Weights of a small mixture-of-experts language model, trained from scratch on English Wikipedia: 356M tokens, 10874 steps.
Below are experts of layer 3 (counted from 0) of a mixture-of-experts language model. Rows are named router (the router's row for the expert), gate (a neuron's input weights, with its number), up (a neuron's input weights, with its number), down (a neuron's output weights, with its number) and show model dimensions 0-255. Each number is 500 + 40 x the weight over its row's rms, rounded and kept within 0 to 999. Numbers have three digits each.
Before each expert's rows: "gets" lists some tokens that make up at least twice as much of what it gets as of all text; "comes before" lists some tokens at least twice as common just after its tokens as in all text. This comes from a sample of Wikipedia text that the model never trained on. Tokens count by the router's weight.

# expert 123
gets: ";", "|", ")", ");", "S.", " United States"
comes before: "\n", "\n\n", " x", " House of Representatives", " Army", " | L "
router:471594532464573510503505528480496460544468528491519542539543493511541466547540509527511516535463522475504499468506529474547496567474478493514513445502481536519485510511502511507561497497531538566506490455602472531460501473464545528575548564474464522504503481479514450553475479466450534476471525529494496456538515528520506489401424483468558532472496540513510468521548546500518431492467483444523428500477465518457485454480544449437562480538512548562545465530460466547487478471566540448493476456566551547427571527541555517537439560465518543563559476565470486501473564479446517438403469483527541471468522401455564508479545468541440482498582564558512451433526433438515466516454430506525535468517557447526438513430424466483492520456487543533537422488503525511527469514519585
gate0:471540533508532492546513404510514514601516525485498533546518442542508521462395491495511494493581540450474498478445452469512499536505509501491448546513545560523455566527485498465515569507497420598557584480594520423539532443581485508480539507577448430427453484506490507525457525519443500503504466517507508442555467489487526526447573538507453478556493490514454440452542436523468548520464452561500474533509517550467505518481469457488536541488485524553461568467476455484521553492480430550530451619540538509494462489433474498528458490473514501497449533419535507474506509456504448524461477456525524521590492549526545558497505475507507496574509562473551489479540517529540536534510546565497537520512473550500505480494525501587476528550505495492496558579503535527469517457410553
up0:547470551524457532487479554449472509518550532419474545442481551486494492537518519545471578479538464524470586544531499509502422530520603514481536486469470530469518468494496554517485479547499597447524466538407470485533445570454502490557586449490494489526493502495500449486474514527514537544528563465477514517548508499481500457493502465573481432490555482520579532488478524480564503461502516475532538462536522535432552462543466515570488462452483432436553473501546478470477531559496537469500458498556428437493541504509510494527485478520519515576536467530440487460520525457500521504572490524585464402448472525466498495489409520496528557476503472522489586491464514398483450529424447541527486475481495470583547502538525552499543469537460585489481483506487449477560528530548406
down0:472527521415412518481487418500528466468493481411505504469550476488512461557436455412483514495549465522441518554484424557523475498444486473519554482479521482543509430532480470444428537475474465494486474511512520430477501492550497513518529451460520471497460457523494443514569554480504482537550524494493489465514432472517528400525540492564574485453545449515419509519426505484514569515484515473448455518483435487472461442447529493455549469451505456475542463485511552522468619521469494563474475527494492482571435492549467537543504528527468498444431509447501472491566555499491480478508508458455425499587524584508567484508479503470473452519558512479567504490450558547527527520461485529534439477528489568524494518407486529523456531535480527438474494477486441433468552450487578
gate1:529554430411471556523541481449438467499489576533501479512495484537543486485548467431444570509465421436585512526539470515529593497451426516543486459524535545534488563541484506575514476463481475503492512434522487506491496472468528473552479520461508529464487458547497604414482547526512526520488550412620548474509513477473486534481466506548494508446538526524540561495532467470462433452497516448506500512457448548562520526460439533498425473479532460551427471530439441526556515526571477476529545539515529509524474466495502450484583493542458473524516527558435403522480483555445440512462475580477552492504484544479502507442468520523561507468492489479498546506427509492557507423471480525507519512554511475539536508536515544524524563496475509469543470545538490441511466550558513
up1:540445419483578532514507474501487502472444504449557453478447561485532553455637493452526479503429489492519559535543533555474507511489476432471516519536437499435558510468439521526521476502504537491525552494537564497540453493475500503525489445501482529541461441434575446494537558481583557520492504458454595503506450517478478491471507474525578506507605490517499488561530563487523449487511493474528484512515496442512431503479488483551474476493420415540570446484524447511512473524500466456517504505544511466519503527586544524423525482460495509524458486526514439517472481477440567470516506440482489456484478527432447438516440504532443420510480442448477501532537544434457428470521476539503448499566475470589504492481452531524490571453546470470512501473463522539512492576567509
down1:497557518517501443437473488569488496537463462519447448487518526519474533439554516532499491478489509533489518456415466467575473512488491487528494560456472472549525532469481551457561433536569545491535525525595514469535465509545543465491442512435506547531481450412528530500514471529547515510481462493496518501505459522438468449508499534564443539454427483555503516484495514549558563460502468504487525591545465415489507475638473558475538535542553442481451483489539485507520535537611549468527520507489518584452475523509482533457519516493473595425508467541484444512530436482481484419488404449452491470444578468462493576452510522429437488538545501539480520467489507542542505464516472464496467517492493483436460473445485473514468565532431537432531533520492470487498525462497508
gate2:533474456590471517547425468480539471477470459532538486510524493524542512398485509572547550551475465546521502534541524491478563544534473499430537571521504471494469522556486576458565519502505517486460495473538467527509526462519450478513567501514577472493553435506552501493441464543439617440506518492479568462454516445544589538441540480552484533498527508507439500470472446463509484462454466553455482511539581518568539501393504488550504484552537438483505492519443439480552476443522491461528519491516521445587546524466435452550504462508525524552432550552524508494505499498509492426578487542489529571532484488521504477484418542501483541497485526409518462424421528553540452498440466501475464504524492530496462479524547535494498488469503467467457516566538516546499422501506479
up2:483512530531547433499520453482501521509533503491540506578518458550537531582536508501476455464497551464551552530493493458503504455464541470488505535445481475396447516482486553561469460507445471595432417488493559515488528457468529518524524499441501537509580573538454494488403451535557547449539540497534484448539470447511530530528529524491517522455493516477457482517459437491552504451511544527501587496520561472541549537517539504554556441518477503560492551509496564493511496546464505471450514540528495448461471591505524509487566404491523497487541469542435467502534499476552491524468406557448490542513492505478511518440496509453509516473406492463466443429515496471577407520496532525523488529526583516449466492463443449504579473553513437477411481515532473488416503518502469
down2:490479523479491519558465494548497511464570569497407499484541592520542423498498480479423592447462547443444542485523547483429505508507543488483472515470553459484545554463490524473496513553459557481503521522562520566584525535487507551480476483511589537481494533432527531497466501495534515489467416474380462417490542526402511552556414490492513560477558436494469561499497468577506511479480497513525544506538547502465521564511436527496476501492505513593512468488503517494486562529561437575496516454517582403499459512527552468505488486512531511517487526534489482480436466495478477512441484505506475545496500465481494481493530536428488486539517511475496515435471492439555446486496482496519552512526578493543514510474552448499523533520456468416498429492520485515425398478438536
gate3:438522500384502480502506472484572465546484491558527570469467474494467490503487492471536525588487575435531530516497460493463462500466505508526481491481489507494525540564547531453455542463486414542485512482466553547525499474512496538490452550502563524490538452391503413527502525548482491553482485507550466505478497464466510509475513514510467482463466477481406479494530563557490502569496487595544501530442449543488553407493531468473477485548514622518498428474500513469505495485533510467519514468483450489552461532561522476445490528423560465503458529497576517530500480520443472532510550521529468532536566529493519598428529550544526453636532501446519530420592504461530481550504517517481476444515521510535525487541552516476491574536512466448552569444494472505541477503516555
up3:552533520520484539540530454479459521476599499575432616492541478470463507518540506489479528549412499536541535566542519505511518484534449501538519461529528474478501522503592507543466483496467538588553456539503464399452528505461504491537497478505447509458587463492437581484445458506509534514508441448463469511542455466522545510504459411446502485427456497532485462547457515471461475462470522470453544443491472519523526524490482551530553441590511450511516561520527493531527557524456511494437447513465578549515521505523442445545513487554544492555510455535534534495497591507565525466448493587437471511517520532480499533546554516535493556479483529551404569490441485491528437504534467491516449484452455463528527519495461501527552572517464491522453544461435520446519461530489482
down3:477485514433486508487496462517549493465480512576515488489495548482462514512520520550484496561487532499467557495586434546446473435439446493540380465446454471495493523388474456462524577526491489493566539521527475509519494442488460549459493522511479507477451480539463484495496501528470505576471455555540516581579521529452505515503461502510495483498538412503540488494494510513500492490348499550472579593504476491457479517477475441484564565440414534503481505464513478530509428487550463479563544511506534532536441462516514500494543508553465575544475448467589536521486507534530563489538530502541520608515533563483417511545470470545512496522471538449530548519470510529444473505455550530546534474511483458504500458470487573475488583559507492513535488476492448543533493578508463
gate4:461489385509503493494544561466504528508441463525548475504573443524442508591524545570545536518486540500479572499419563480517614436531528534529503536516537490466482440539565438503511500500533542463490531535460537460520505500403577523490544480525458420570463447494512557592561543569505491442455516490505542502542403479492496485405435522522485480511524506522543507475432491485520444530567487429507460502469517500518480515561496474579457555594498507437554489470467534497510537520445504543538478509565481560474470524506508530508512476505479465579512534471558495584518476525507518492523591475475519426528486498469511514536498519570577428460482478549521476441513490475486430500492546535532493468503477522456504453469500477484513482541500519498472552462425507491503465499514463
up4:532612482525471467458531506497515430533484464562521514529516550513524520468528486482598595576499524390522461501593469588525483461486454452461566578436472443424507509532518416553475558491522528523590458550582538556539519498487546461531505468457468543550506477515507481464472494452523494401511467530523474512526459521547559501525482544510455480460501516529461474532556496527448482480559553544540502514489464529518521564479576487501450472488512523533485530509463497560564428545488546483453485484442516453497457509544476495511535549506528559476459519520494601464492488476452504511400491558472514465511497548495542490501515526516454515510527573498522478487453459492516476506577486506530493453548487508491436465476435467447435443457549549526551526456440475499486465505473437
down4:466496509505540459505495484511536555525557507490438463511563502568527527536488486486495488556468461533524456442401502498468520498512426504533482443433524450544462575519496487421504488478599519507481514445524498485535499550565504477453512526539476494510510524532537475498550516493462392477495499460503520564502487542516481501471539503469516553440512521479487437477520517474561513531477440478495521511552506583451498555440540517490546491531440458496450466455572557535517521441506409490478538511544487451499533519533517497498539423481386481437500403514554522493472533523552493494499598478492512408435539539416468484562495466458468474580507496474452521401513550496512532517436431451532510519498486500509548499546492529521520601472440495472572523536500459522544473431545581
gate5:534563565536537542497503518590474523522514490466498452529506476519529521536543555594517496478461501507526529530418447465491450579507569529468445498509475519546460431456495563494464516515524532537495512426516459493450534471535564493496489533570482463478510473452485455463521537450402466496478471478424506484497491531441434484580510630506499528470530498448470534462453447502516516490504453523449527565465592506445490483490472507534589509460561493481493474523525419517503547557443522510548612418482512503487561504554507450541439500532465540436473526402507439489533571479525474498411475535504436529502510470510491490528527449474491506586540421472521466466439521546495481501450527559494496486490521561563513482460457488556497521550484507501536509454524489452519526546486516
up5:471542516513476508526551465445544473525530541464498484506481496542516558438478532514506476436450504523522589500472447537497528504440474408486467512599515485525537557456432519496542495476513479520522484513433504510467549480486393498513498534456473461524582516495550489444480441549473504492602463513550470521467473427535469499504548447466498491533605522417497464488502479499496447495454455588501497489494498528489502492551515503485600444542536452490435553479488472512521559368513509520481485565504528504520590550554551556465541492598493438494485548494564562492487450543536483481464482545540541563499544523520486444453526481509498426530501536541581511480460443467509443494506470479484463484461436504426497509489472506457455462526511434492538474556497465603468474507498516
down5:517458485524538478479487489478482556479485602545461534568534520559477554440564539516494510502496508488572445516472530501491505505458493504565499470505518466519491450554537506445447473546489533531482506471545495550495529451509444515519543442487501489536560504495421472501438479528534514468465480493532543549509534565512465522517539551513468455489505482442486491468527458499471473436536458449446540490463522555462513431418609446510487484455481519482535551535510529515530476580557475523589552477508523466525507496388484576462466425495498483481506495466534606397519497528507515490533589526422557473534489464510454580576420505469488458527506481475540466489503531501445516518473520455478523458517530459593588464478441538512482457491415400520523484502568495489490522507431464
gate6:583449484449461418448464514526547509503459466475502514493427490506495581557523494421511540529550482514548509519488520476421520647536473501588488476477505508560441536532458490523491505482482486437504558538478546495527495489441503447530559504536502479455561514518568534497565491509512493559566520449451423546531505498475477520546548508493521503485464499565441501525491452523524538499560574516477515525561480513524434393468507420444488506531498517472540448510536515448544551413557525509554537489466497511509434518487562477534481456488458519511514420454568523491454435483535535482517491580540492478481515480537508528513451535499462508517458453467482433450512533467557577460434544504540437526452468505517553499534481523505561483489479480576575498552554442473460513473489559
up6:473497482487507443445535520537484483550499507483500526438451558489574502559572464460485523474601484501531485496469581478455554597591502507529408548510493570468420535554465479537544497506557449507510517436551502451501515525432525481524572532531458466464474537435510475486465464531477457504526500454497466518538510497474492455490548518467461492507445430575492453550548515550562472472543496468468503460486526516469484427469594483516459521472521522495541483499563516483560538435563430497484456521530494485539496534527633432541469475454427475502557457510465447559471562460502489536531501531481534496504520479456527570513448525449513440449497449478527491458495530470524619473533489550504494491489485527567491521489461533487562500473452490552569514502518452488422499500439527
down6:514553500530498485496532464522514507494469485571515474543480542461574404484561426566397521468433462475487548448527487431522546438524430512519454522429531532488495558511447462467491515581507491519538437554551492546492485445488507486536512482462505482487565478482546475521456534494447503528416536512418474518550523489497470592591519532450518543478479546469533564515496537497563481524482453449500522452561603478490441510514417562434582489404550521488435569499450474525473492497514483553515506530492551455481484540520514477511499435472503554461527500516487484551522475547509525536433492481487558453528463486463506557432529469490575556440476551528549622487502490463502486514517532492512450521477532504533473522531532458542502498456428524499545500549492475470517428496483495
gate7:463465514532452591531524511529518442426530533528510514513467494420475517507496459414419479460498516482596581477470500514512529437467554517419515519457466516516521507492490583449505475545560505409521537545499555594554445507558548521507512492481550485478470528494513540573526560543493531549499561451491471473523511520450428448527478467509531415503487495542557478431453556542532468559490521449551493465549482430507447488525483543480518524521523517482477471477478436469487529491488494464534553494462577420513480516476446571497509451525466457467460514539475558503480470464435482566575486537518489420459485523451574491455490515438534582567467483532550452519528534565572517525508527527526506523480566445479491582571484534520507494494513533443487529490497466488501512465528427
up7:444451548596559536463498450477464576503541510549515534601522501520493513498448428433447527516491514511453502435497494491528496482463459497440531533484526503463467504523510528452513521437560525539522530504459489483477435465548489579503555549503487545550461497525509525438486521420527495458476534568535512508511561555473486496558478435542530505495485556477528451554552450586592477498499490527521420415547480553490475441566542554480521478427462562505499522536442443409553449510493480521511514486478510515498547458461479495561544487496497526472491514540441505465516488501488477550445561478436464469544487546465564467470535428496446465443515488515471493492510449491488482508500448497498483504537501520601484448499613572531532470500496468453571490498442533550462547424508426
down7:462481459499545487512476515502533534397524490435546507573526508540444542582508547471403548488510520555458507472539551448470486517441520503431467422488527499547477410499486500427493473452458535443409494469491436406490442472402512469500459468489492421482513455478458486423467580440526450470517492528503505555535499591497509524541539450449502468441563523530499518533445527482538486490521516450484446518506518539519488497448530478467535513461454517508486577521519492497478516495456498530562514490495528466499496546533522480538515504488556563518558509501442532490510438490492570493468428524496504517490500506485472498446533495474503443452448491527527433514460551453523441460539493439506419523569555492567491573504442488542551480564507456418535563456551546515518557505530576
gate8:514485455627501602517455581534492495469507545485492464468584534466455549603429470473506448495539505488448453532495475578517458515432478503495467571460502542498522433463473459479507453474472500526495531450501503410511475472509521466472478474471465587565515544540427458473518504511527504511555449509523552509570442505468564467511485525502489469500518478574528492491517556529447461534501439492459496438523528507482494492466505524503521472509451511489499461476498606539503501518472488469429494465529484463511474538483471507480514522501439489466485490443472477467441507457513528531439536407460482473516483518487418484483629467491430558514509467572484502513417488460414465468558513569451546492450509443420485547541472500496579491398493508448477497461458476516482506496464552
up8:484433581550581532515511475516471546519533482513520459508492427493462515520437536483467523524480464557511545454566541536505512575479554435568520494521475576457479477481590579511511483549494485486492525453513490497527487506516475531531494491584452495519551503513456421446509476481445567550509497468499556552511508434520477493500482554580552460571505457571483440492521537583427432561487472472515495477466551512467455501498454410499470460539464538502547456473527549518513485481495457529439483503455546471482478505522550496515423498491474494513512445494439563508510502508454539562445496399511514534509496524455478463494515446483549600515490437558513471515507452534523466566599568535499478462454539507493517570493559501509504545438415533514497532455530491441403512465447499
down8:498515572502493491486498574519558520467525470513479487413542552500501447561548519457490536475408483423460520591483465599500450486486486494493498469486532520509506498508493475465505459470390546497506459493478493520491515550487538465510574492513458494495488568520568495493494563470495439537447494460508615444531543440472466486455558533518486583510465502516527593539498458509508436499490535533439446487501487489446478522583474544477507474517521456467541564509496519477486471548476505481573500517528525410473539562480497475454491579536502551520576556552447418503448496438485473463465457533481507561547561452527467516518509486508493499548497492506552552450465464554403494458419422466495542533446509520513487507433542445543554538514561563464527468487534512535510422478481513
gate9:527567531481535581497468457514492493523470471473420512547522557519482525465477570532478588459463495494485488499500535413397457551496478452509559549578446588465434599529467547485515421478581496463553436491520461507504490482488561453541482508478491482496490460531528537467507513504576513459473511522504587492543448528484516536486479419515500526519538456511462483422486524498481467505521500525464513471503495475571472502499517484495538449478527501519563514493561348515496504463493519464477440435493530497560415530432489564554537517492495492446493577548469472491542573445490398500427537485513513483435502526432483482503480477529527565533494507551488488485472506467561547509496453474504474500596494484582521483532506484545480528501451495489482555489448541577453502472463523
up9:433516520419468492476548446505492503475523416474486459557487479495497501533460454530515572499460496525510514458461494393407490489426484459508522485513493479475462555558477490515522471495479563494509444466455527514477565451502556560492468451483455520505501551542436569554561493471508463458489428490492483488462482538454506567517494480515493492480480504567529485487497541465537370521498522561555535413496463521486499500452511479537485546493552595563565532426615505529436543544437490515487499493535477509509435525481447509523493494489524478432500569538506484549512512569517467473485516574525540434518513572471444500538494520524508502520481497543572494467569415408515492476486512414473487525535507546526467509486494489479511516531516476602552612486505469472413488509481487
down9:471525555487566526529528520517507492498436533479526495360504532549466490492519460506433512497393506500475527529504505503491564495528472505460470500598501465496582581543503418478533522511506465498486555474530524522510508551568498519464494463547436503504462488424489501490496497563538509437523518501495490505521467498524537499502504521468464474522445502467559495492533534469490541559491537557472510429551545568535493501547501487565481486506456553513500534506542546486511472413585421518549423516445572547475501595465505497511402516499478543427539544504478530478471515450448473417490433472511535486553496491476514515518555543490544601447535579489543518542454469503543537444510523513497487453575393446449492568517546482435494532484467471474424455454500542562504470499521505
gate10:517525491441509520492463469484481504552565472514412480455488495563505551548482517560555521528509482520450451460454456635493471507500468549465454495518503490501429517509575480455523517514406465521501525448558459486534569505494549483480496474425601463495511440497544461479397459482553445521546470503525494487518438491457477454454447459559498521462493508524464462522515457504456531506498476494482539534475458521512557548524510477437572517465518527495552511597495512497511496488462409512463479553567557474591431487469536488549601494479530549525458525518451491493505537495476504517458497554499475503567502471531500513470499587606474457495493501483485509485460495446441473437490562518472504478516518525515519510517507448511422530578468427577438448489465425481454463436461502
up10:511463491612485462500411483555480534497502451462479489472408524385527484500496481505472483491480532514424476519553507484503506582484526518498597488464482491546518537531501517531472495532547500459485510536472527546542486518513436453487555503517446542464512533400485525450491529514492559536524514464462512523483545537528546497486603447505522439501479451455544521538463511494565568568469559569548501545491546415459427425485483491498488533484482429432495526507518495498483484547462482457504482396459499489511455440465452469474508461522556432473509457538528483474435574498521469522550448453583547506498560489478515506586442614396520525506475438476477513509460554519550521496457537545527497466491437494497550561484536485516535499511455538544534468491538462524493508539505548
down10:519486460467475463531493509479510485483563475506545451497456461433486484497434479546514438441526474568471557504540503519531481462517424480511566485497493493530459496558425452497467540529496516547516466569436491470477525462584481516522504423473516480519509478509612461552434456465499511522464498507491502540456508469455463531534499454548428515477523521561480533492457466492550486448456550510516564511498556510456444479556496514543513463549486464503480457421454460429515619554442598525499462529556504550491456549503448495461547513492454404498575498497485445565536467566510425556612509515517489524514511558557542504534475500482431496443464510474578513452547528552516460487479455492497532462468583462507522562492502488538498542491545572513434542463469444456517537495483480
gate11:467457510482445544521481477530520529532504466457427600516504451484454493435488558494526467429518473523526397471520473406480517456502570467542504447423478494605461518525491504538482482508437533535516516506440495441472620471504500505546428532484509512521473457500497496504593511476485488529543467482523484483521517500561484573514466449488446461487563511536486558562455532527516566477515494513511493495479523474516499433520445524407509516486544484463485487513505511454546501533449582511448487455518552515478518533460500530504530528504557442576504523537461417477592524511539513501589452463503524521541464592520513524532491495554498420494514422535512468534559482467531405477545529484488434500432406424525527568469463466420491493498528479473426520507475517490523462496513511
up11:464517474565441517516522530525463519499527479593488587503496456514508510485432493436523493434507431480533508525528535488453457482479528477533453413469475518450497529558505433419465521492479527524532517465549534407523526443501459450576485514438565518552471524517482431527561448483478548487549400531466536512499525514475532501498479511555487490527572537561462502497513571455524523448560496497453583585438468542449494389537517532496439439509555548509574514525479427561596529484538514448475541534574495513508513495489560554504543494472466478543490478497530464480478541490496546556550509533499561499550504496490480521487495524519488491443540474507501433410546451413468492481525476537504539489495493456483511518511445491466511491483530528446539535617521458485480553452482549
down11:429499516452521558454490558492552506412542406500490518521530459509474438526435496551499567536610561447538525547571511464590476487500498481500477464487470479491489535486531442484462455508515518521504440444501380518592519495572504531503460464539508550506527525523474447531477473454533504477456476514471490528523489471501503456457519515488508496511503523454566521533485473505518479516531594555462523539485369441463511515514429436545487478532441482474499463535554461527496481601506584510505478530460470507483533486513521509523469440507509592559493518593489474433478497472522406520535481472458491515435455512480463481530464488490477484511516509508564466461454443501491547432473428547532452519485573536491447471574506491499522455526533475555506506468523501517491509545413582
gate12:554526511459485501502508546532499519520551490447482508408500463523451538508467437553527467503524478426457488537422522538528461487538476488535456427465502543466435448520544415527477523530520541501483515510439442522520489526482491519455538517520507513521387489575496458556465497495554494496456434473479480522574516455433486493557439490468518460457399550537512602534509483458533511506511590455466549501450478513442478426589515549503455564441465519465491509480484475495461462486443508484449522523479493471527530458492530460479520472411460581509527491404532469527559458476480408467545511522549532497454540497507473464523410514563434533453494494568456550517481519487475490537467476401472521421458532483483571510490458524492493454467473453512497494461554488559546543515512528
up12:541562463568465462532552431502413468517455464556426482464537501531430512529506427506546483494450515509539484606481469522465475458516567555529530528396493489538529550560522398530546516550494602528492489519527467520459495497453494484421488531471470534511398435502548504516533434479473477486481473540485530536432470493477487438563498456579438511489446520528565509508480482444512512469555438443496504537511463517495522464488496533535512575548470440443518499491491509501555494587452555465535520462481521490541511494505425443497560469490483552490502519575470481510531515554493439439508491521496467536506503524575464479460459524504521491416477473553403468471491450403424515536451525579487506476468483561453496531475469490537487459511512514558486503513521477530482532546495477
down12:504477505449447460455470590508518538508478581443572530583451523498508568405535536504473498553528481475566469464478567496492488486518532477461578477515593513496556498509578568534516532472509526456479469485460513559463500479476436447571524514490513498550594527478449549486490457497576544540501542515458534556457499535526556528498490439430414465538524537558525526448521481546571561473485532505548507453500485458494551484492507569542484510489463470498557575490470541546459528462541494464526482510515505448575536427473430517497561455501511483509516483491518527481474464543499503494514422519520502494469460537462539540517569448522407541507443504506483464517480469502418566516562496504560488546493486468517519454502576532418519502528512449530484416536502566498424449514482459
gate13:470571481441495501487508489435427471502501498524461520537572490469474484494496516488472455500514542516557464445484490432547502485470493472537454499486542419492493473429431471535564507546513519467498500498439541490495472399529492496482408546552521524532469462542514525512565486494510502537591476508491487465444550551546507458551564419458454510492589493484468563495462521492477410434471434523478458432491392508495466536520502485505521436430493508532485481554492480437536578539529556547571513509514579534607537487572426492539533536563501501465535513528484513495505461529533493509499547569504529501520439509553471402530571504468453452472561467521564465549522495423532476537529461504516548501492449486457497519444465470525513538509524478440525500502505492417514513566441498
up13:544511496495508574515502482452487523536512494472488591444530563525527567498532539537518528536568453494497501551554486540548563558625543461405520468506407494558486524546487460453398537488529553522512455504467440452475519474547496488472455451511536479428529529514545510486368480496564520551447551454504512544469545458457485493547537493556491482520514454464523521527535489507533586444500508478496546517480541470509615471494538480518477506560470471497434541547488482421493562494477468504487493545555527482502516497490548485476531534476501512503467476477469531542479485478520507475447477426508510444494580461512504516473457494549464568513485489528442578482424476485555574473463466488486461455527534512494461508517526585550443504498470578501482474540494450598527430556492482
down13:507434597484545467429537499480491444479523462524484508498519530454503469516537473521443430563451493497476483497502466557493567510438494460490516517445507522495449392524583568501520491535487522472530447521515541498501505459515437472524501554518497471501510444506507455544585499498507462526484495501564482489408516484490500516500552479511512503483518454460515518522422533452459522461534475443445501487492439516510442531498497522512519505488489506485497483440507465528474471464532533523413515498465477443500450496518529484531498520539480473518556548520428403513356452525510519475544401439460472491513553551480453387436506509455510574515486478539474559590605500450484450513547503561469516544496427515524529453488525489451562468510497604480589490543439533538477553492459530
gate14:506475421538449399501424544496513516495475512493496530473551526525485437465580470489534379473534526469525500492595390523503482480584558484453513509507536522524542481448534517461403459556508493439494537541503553502569476476536452516461474430497517558509541479514462453549465497526549552459569482510456549530538435484477537478517446560471483469504521476480417484525524465471463477507517476541515515478522493431500449466514547412489525523543421501415481448471504564532536468526515453469555500516431534456471480422523516546494511444472446521518479527390447558437524503529559539460481494515539541528525463496476500451574453461506473543418541498496501423492479531580490471516529530501489509495525570531457541530480462505507499504467524470451462470475468490503552521509437530
up14:584517444530527450493544522492511493540513483519508534458420515515572460522561526481538479459505551553512570558490492508504484523529470511438477439479543528490552466516502512530527532435511565504540474465470483522524525454576428511455598473535516535536493455419440475507486473525525481406574476511479466505618503493445523507458455474477425496473452522381516428545480453504489518538515483533487544506486612559420461508494512517556514468488480481461500544541488526474503498528532494513386501486506504532507468476473460471534504525516516473509534530443516511508427492554587566526483506567497486494462520450429520559477516578574550499470534454527490511396481551510472569500517465503533526453498446500422535440490512533496537440463519437503446446440463484473472470494469479
down14:467482468513460558489490503573487448487481503518551581485558472466563566532555536486489468498484478468486507455531486453513510439563408435515505453508498498476447479543416463446553507509501538600460531563526506527560575537486455482550446496459406484435471544491506511493514496585508532409434502497475527516473437501504445512566508511526500503472541472498536464492489526543557492472460560446516512563488480537532466515482569452494505529454496514523489447521473473455498535466510550483587493444509451533446522591449507520559434506556550442442495503523476564509485513476450404492468456488522542458493519421566466540437492487446465507479465490517459512512499499569521508518502483460523536546488473516467445575403509538568510523505491471552432525472478498550517386501533450
gate15:540514437487471456482504521429501484531498510452542485490445537596506545569479409514574539500485464479524505437433568496453530511542507536549490562456515501498507489493564498518498503516500544512517535460500531441634477538501454434482533530553434517480535471546598485429571490565451487493493498496582496478543487601478446511510578438521466424493476517576462503471539506502471506476513492423544483560491518521553516521528456504466438490531523488559530477439455472470526525461505489558502528528516436464478426420493580481462483492556451539527585493529534503473521478476483418467524550551478478474470519485448482489414468592473519432525600460539468526520472507502562446472512479510519484473517473485506514497493490529476479552476536523566529523563461469476441474488519524
up15:525463440436493476537523502465468508453534516494529529604496545546440430516446481491436547520485469441539463467505564485515499515456466568454459509475548488546464574493472577568527520534490396553451510425518496508515515542500472483484535497490529505471533507518493487529474498538479537478544502530506429413532527488503526472476469534491443448609456481499512460553529558456507512412499525546575529488541500612526510533475468526498545518534504558580517479497492467540491460551492408535500498562563465557496433509467508429517504448533465585459541491548511550439476472451518472524505499449531486590481436549519586501400509576414553483516504491453484558480535436535522503464572533524500539452492481524508466490537500489480547526493539509512476505533490542535554508450500498
down15:513479580485559504550537542521522536478516535513489558525495570611526543508602445449584469503546489499574504473513516508492484502490475497472519561491498435490540445549555451519554524472514517532504494474464467448442496484482493466521462569497478486543524401540499571486502474505462486482610442478502557547479541546500547485475492592497481480462469498478504531453450464457459516459522526560529480475560431506538487576501477511557424565559525560567439486490493492487465495524517514526476516456481523505477491556488502534524523468461503510499519504418463516467515528465492503427469599518508442510478517576442533397552540486549518507456621526513516524512480556475511415523489513477483565515493556530464561502444481533470488551525476489579559452505512495575549467556505474
gate16:544507510500470452483534442427515478524527491520453500532487571455592467514475465457491529555569581439435510496504532510519581507556469503513483511536539500539543500474560492557445537539488505528575540438509485493532515493491418449531462478452434509464489490464535495540468483561556492480473514493494549510551522520471494462542532463547542426494430534445580487521485505512427564469464503522519460546525502556515558591545448492504486457509482481552511505584439529479484475539589491564589523485479436519549488492459473487492511555464474479595490462468500593486494516467470473552490456508446522479471487500506559536505492525520519456497480501474446516482448468458530539520468516548462491500530548485496578429449480490550486520394544476559626430545433537522438466488508493
up16:477530510490507557549467457509493517570503461560484524494516493454467470564477491505496483487523445512519515429510423533583470501464444443483490470486476491453453479530514529482543553483470511541483510583505551471439493529511559473486448541394502553509553549421533493508478437436474461482493501472497521485499540489534557543489481527479493520508452510626567542503530536508497487442594534508501427475474466503509538481469522487489491500478489501465432512442458502439469436501520502530509529558550486500435521494465513482562599559568496559433534526576459465423486570556474528491546453456533462397445470497473439540445518468559523541503436521509443504449444510475468456496550507501514518458482564529467459564519482492462585447594461512517504561490536476516482550464431516
down16:544532514487576500505439445531432503500476419454497481508484483538440464514471503443538491466402511486504520501464519501476501496449511535550536461499531457435493532505509506455577553554488447450462510546530489466495548477548501534516558551589514471473478548477486507542421501519499486465525552504524498441481502485500519564526510536397517533452485414468426509491484487503493547530533431420463566432474567539485539429482503487506475470481523437522401524529470552490529498447473511557478508492520559500505508480455547472446536573549562425455573569458525493510547482517517478478448559449490438464536479485532487503500527452491509538525461480468489542490532464490444410498550553540530458544560570485428461445525487561530496459569435521435472429499537500543453577460495481
gate17:468484461488497474533532528512575503510627413485499534502482484525522501449433441522531486540499478479493455505520554585487553482568556466524520457469481578513488440527544560444534500530601525488547461527442460541507515444495536476536557444517431435455482561566527486462514519560507468543517525535571477545446526588541454537537488538553504524494518508565470557485515533549538534542512432519524511473558450520525535444515528480420451472479558484496503541488509484472525529498515528484478564537531487495507528511505523473443481549460420521555508473454482520523471461514489391468491519500490611463502462530508484561516423510481546552559532495491529500488482521500515409492558438474488565450456506487489531500494559509468524449493510526557511486522528381487435416468468485
up17:510537541541515503583459460567426507527506512448575478545526517458523525522505539494404444509535472534445566430489465527511534505471458535466462539511503544455490525406473452520493496523397449518477511469478520533447520548521473532504474558506596460617488436461522486478410468546548494497467482449383462520533457419496551468504498499517526508529459464463501527548507548442477532421532484495479464446450516489407504527474481512530505485493526532498509441522573456495486470524506444510426455500501522563530503548459569445532544520581507514410444521475536520472528546484462521524461458492540486572466540487486511443573546533490504504545462530444522540517548481472464518507494504571575478568533512492495526499483465494556460483441482451502444440552507457494504542545492512
down17:603528501508499498474478501515521551540473516497569500580494595432520531538478427555465473437495558570466546382485477493497449546530570513425487488496481457517456498454517424453530464468524557528523521466446507390422576498429522509430521544555428552507489512534429476526461492458525523458563465470463487526478520500440592482522474483527513492440533518522490468527470539512515591494435512514504539428525441584453534491485502478497529454488492506577530447431518473508422490532490513555469516502574496485559486545482502505505583490442500507445477516483497488433501527505570509488510476506512507491486507468504488443545478520476474441484511509496558434432513498559522533526507506509538463571520547416480564454457514458529464497472551486409487526505511532457486482529518504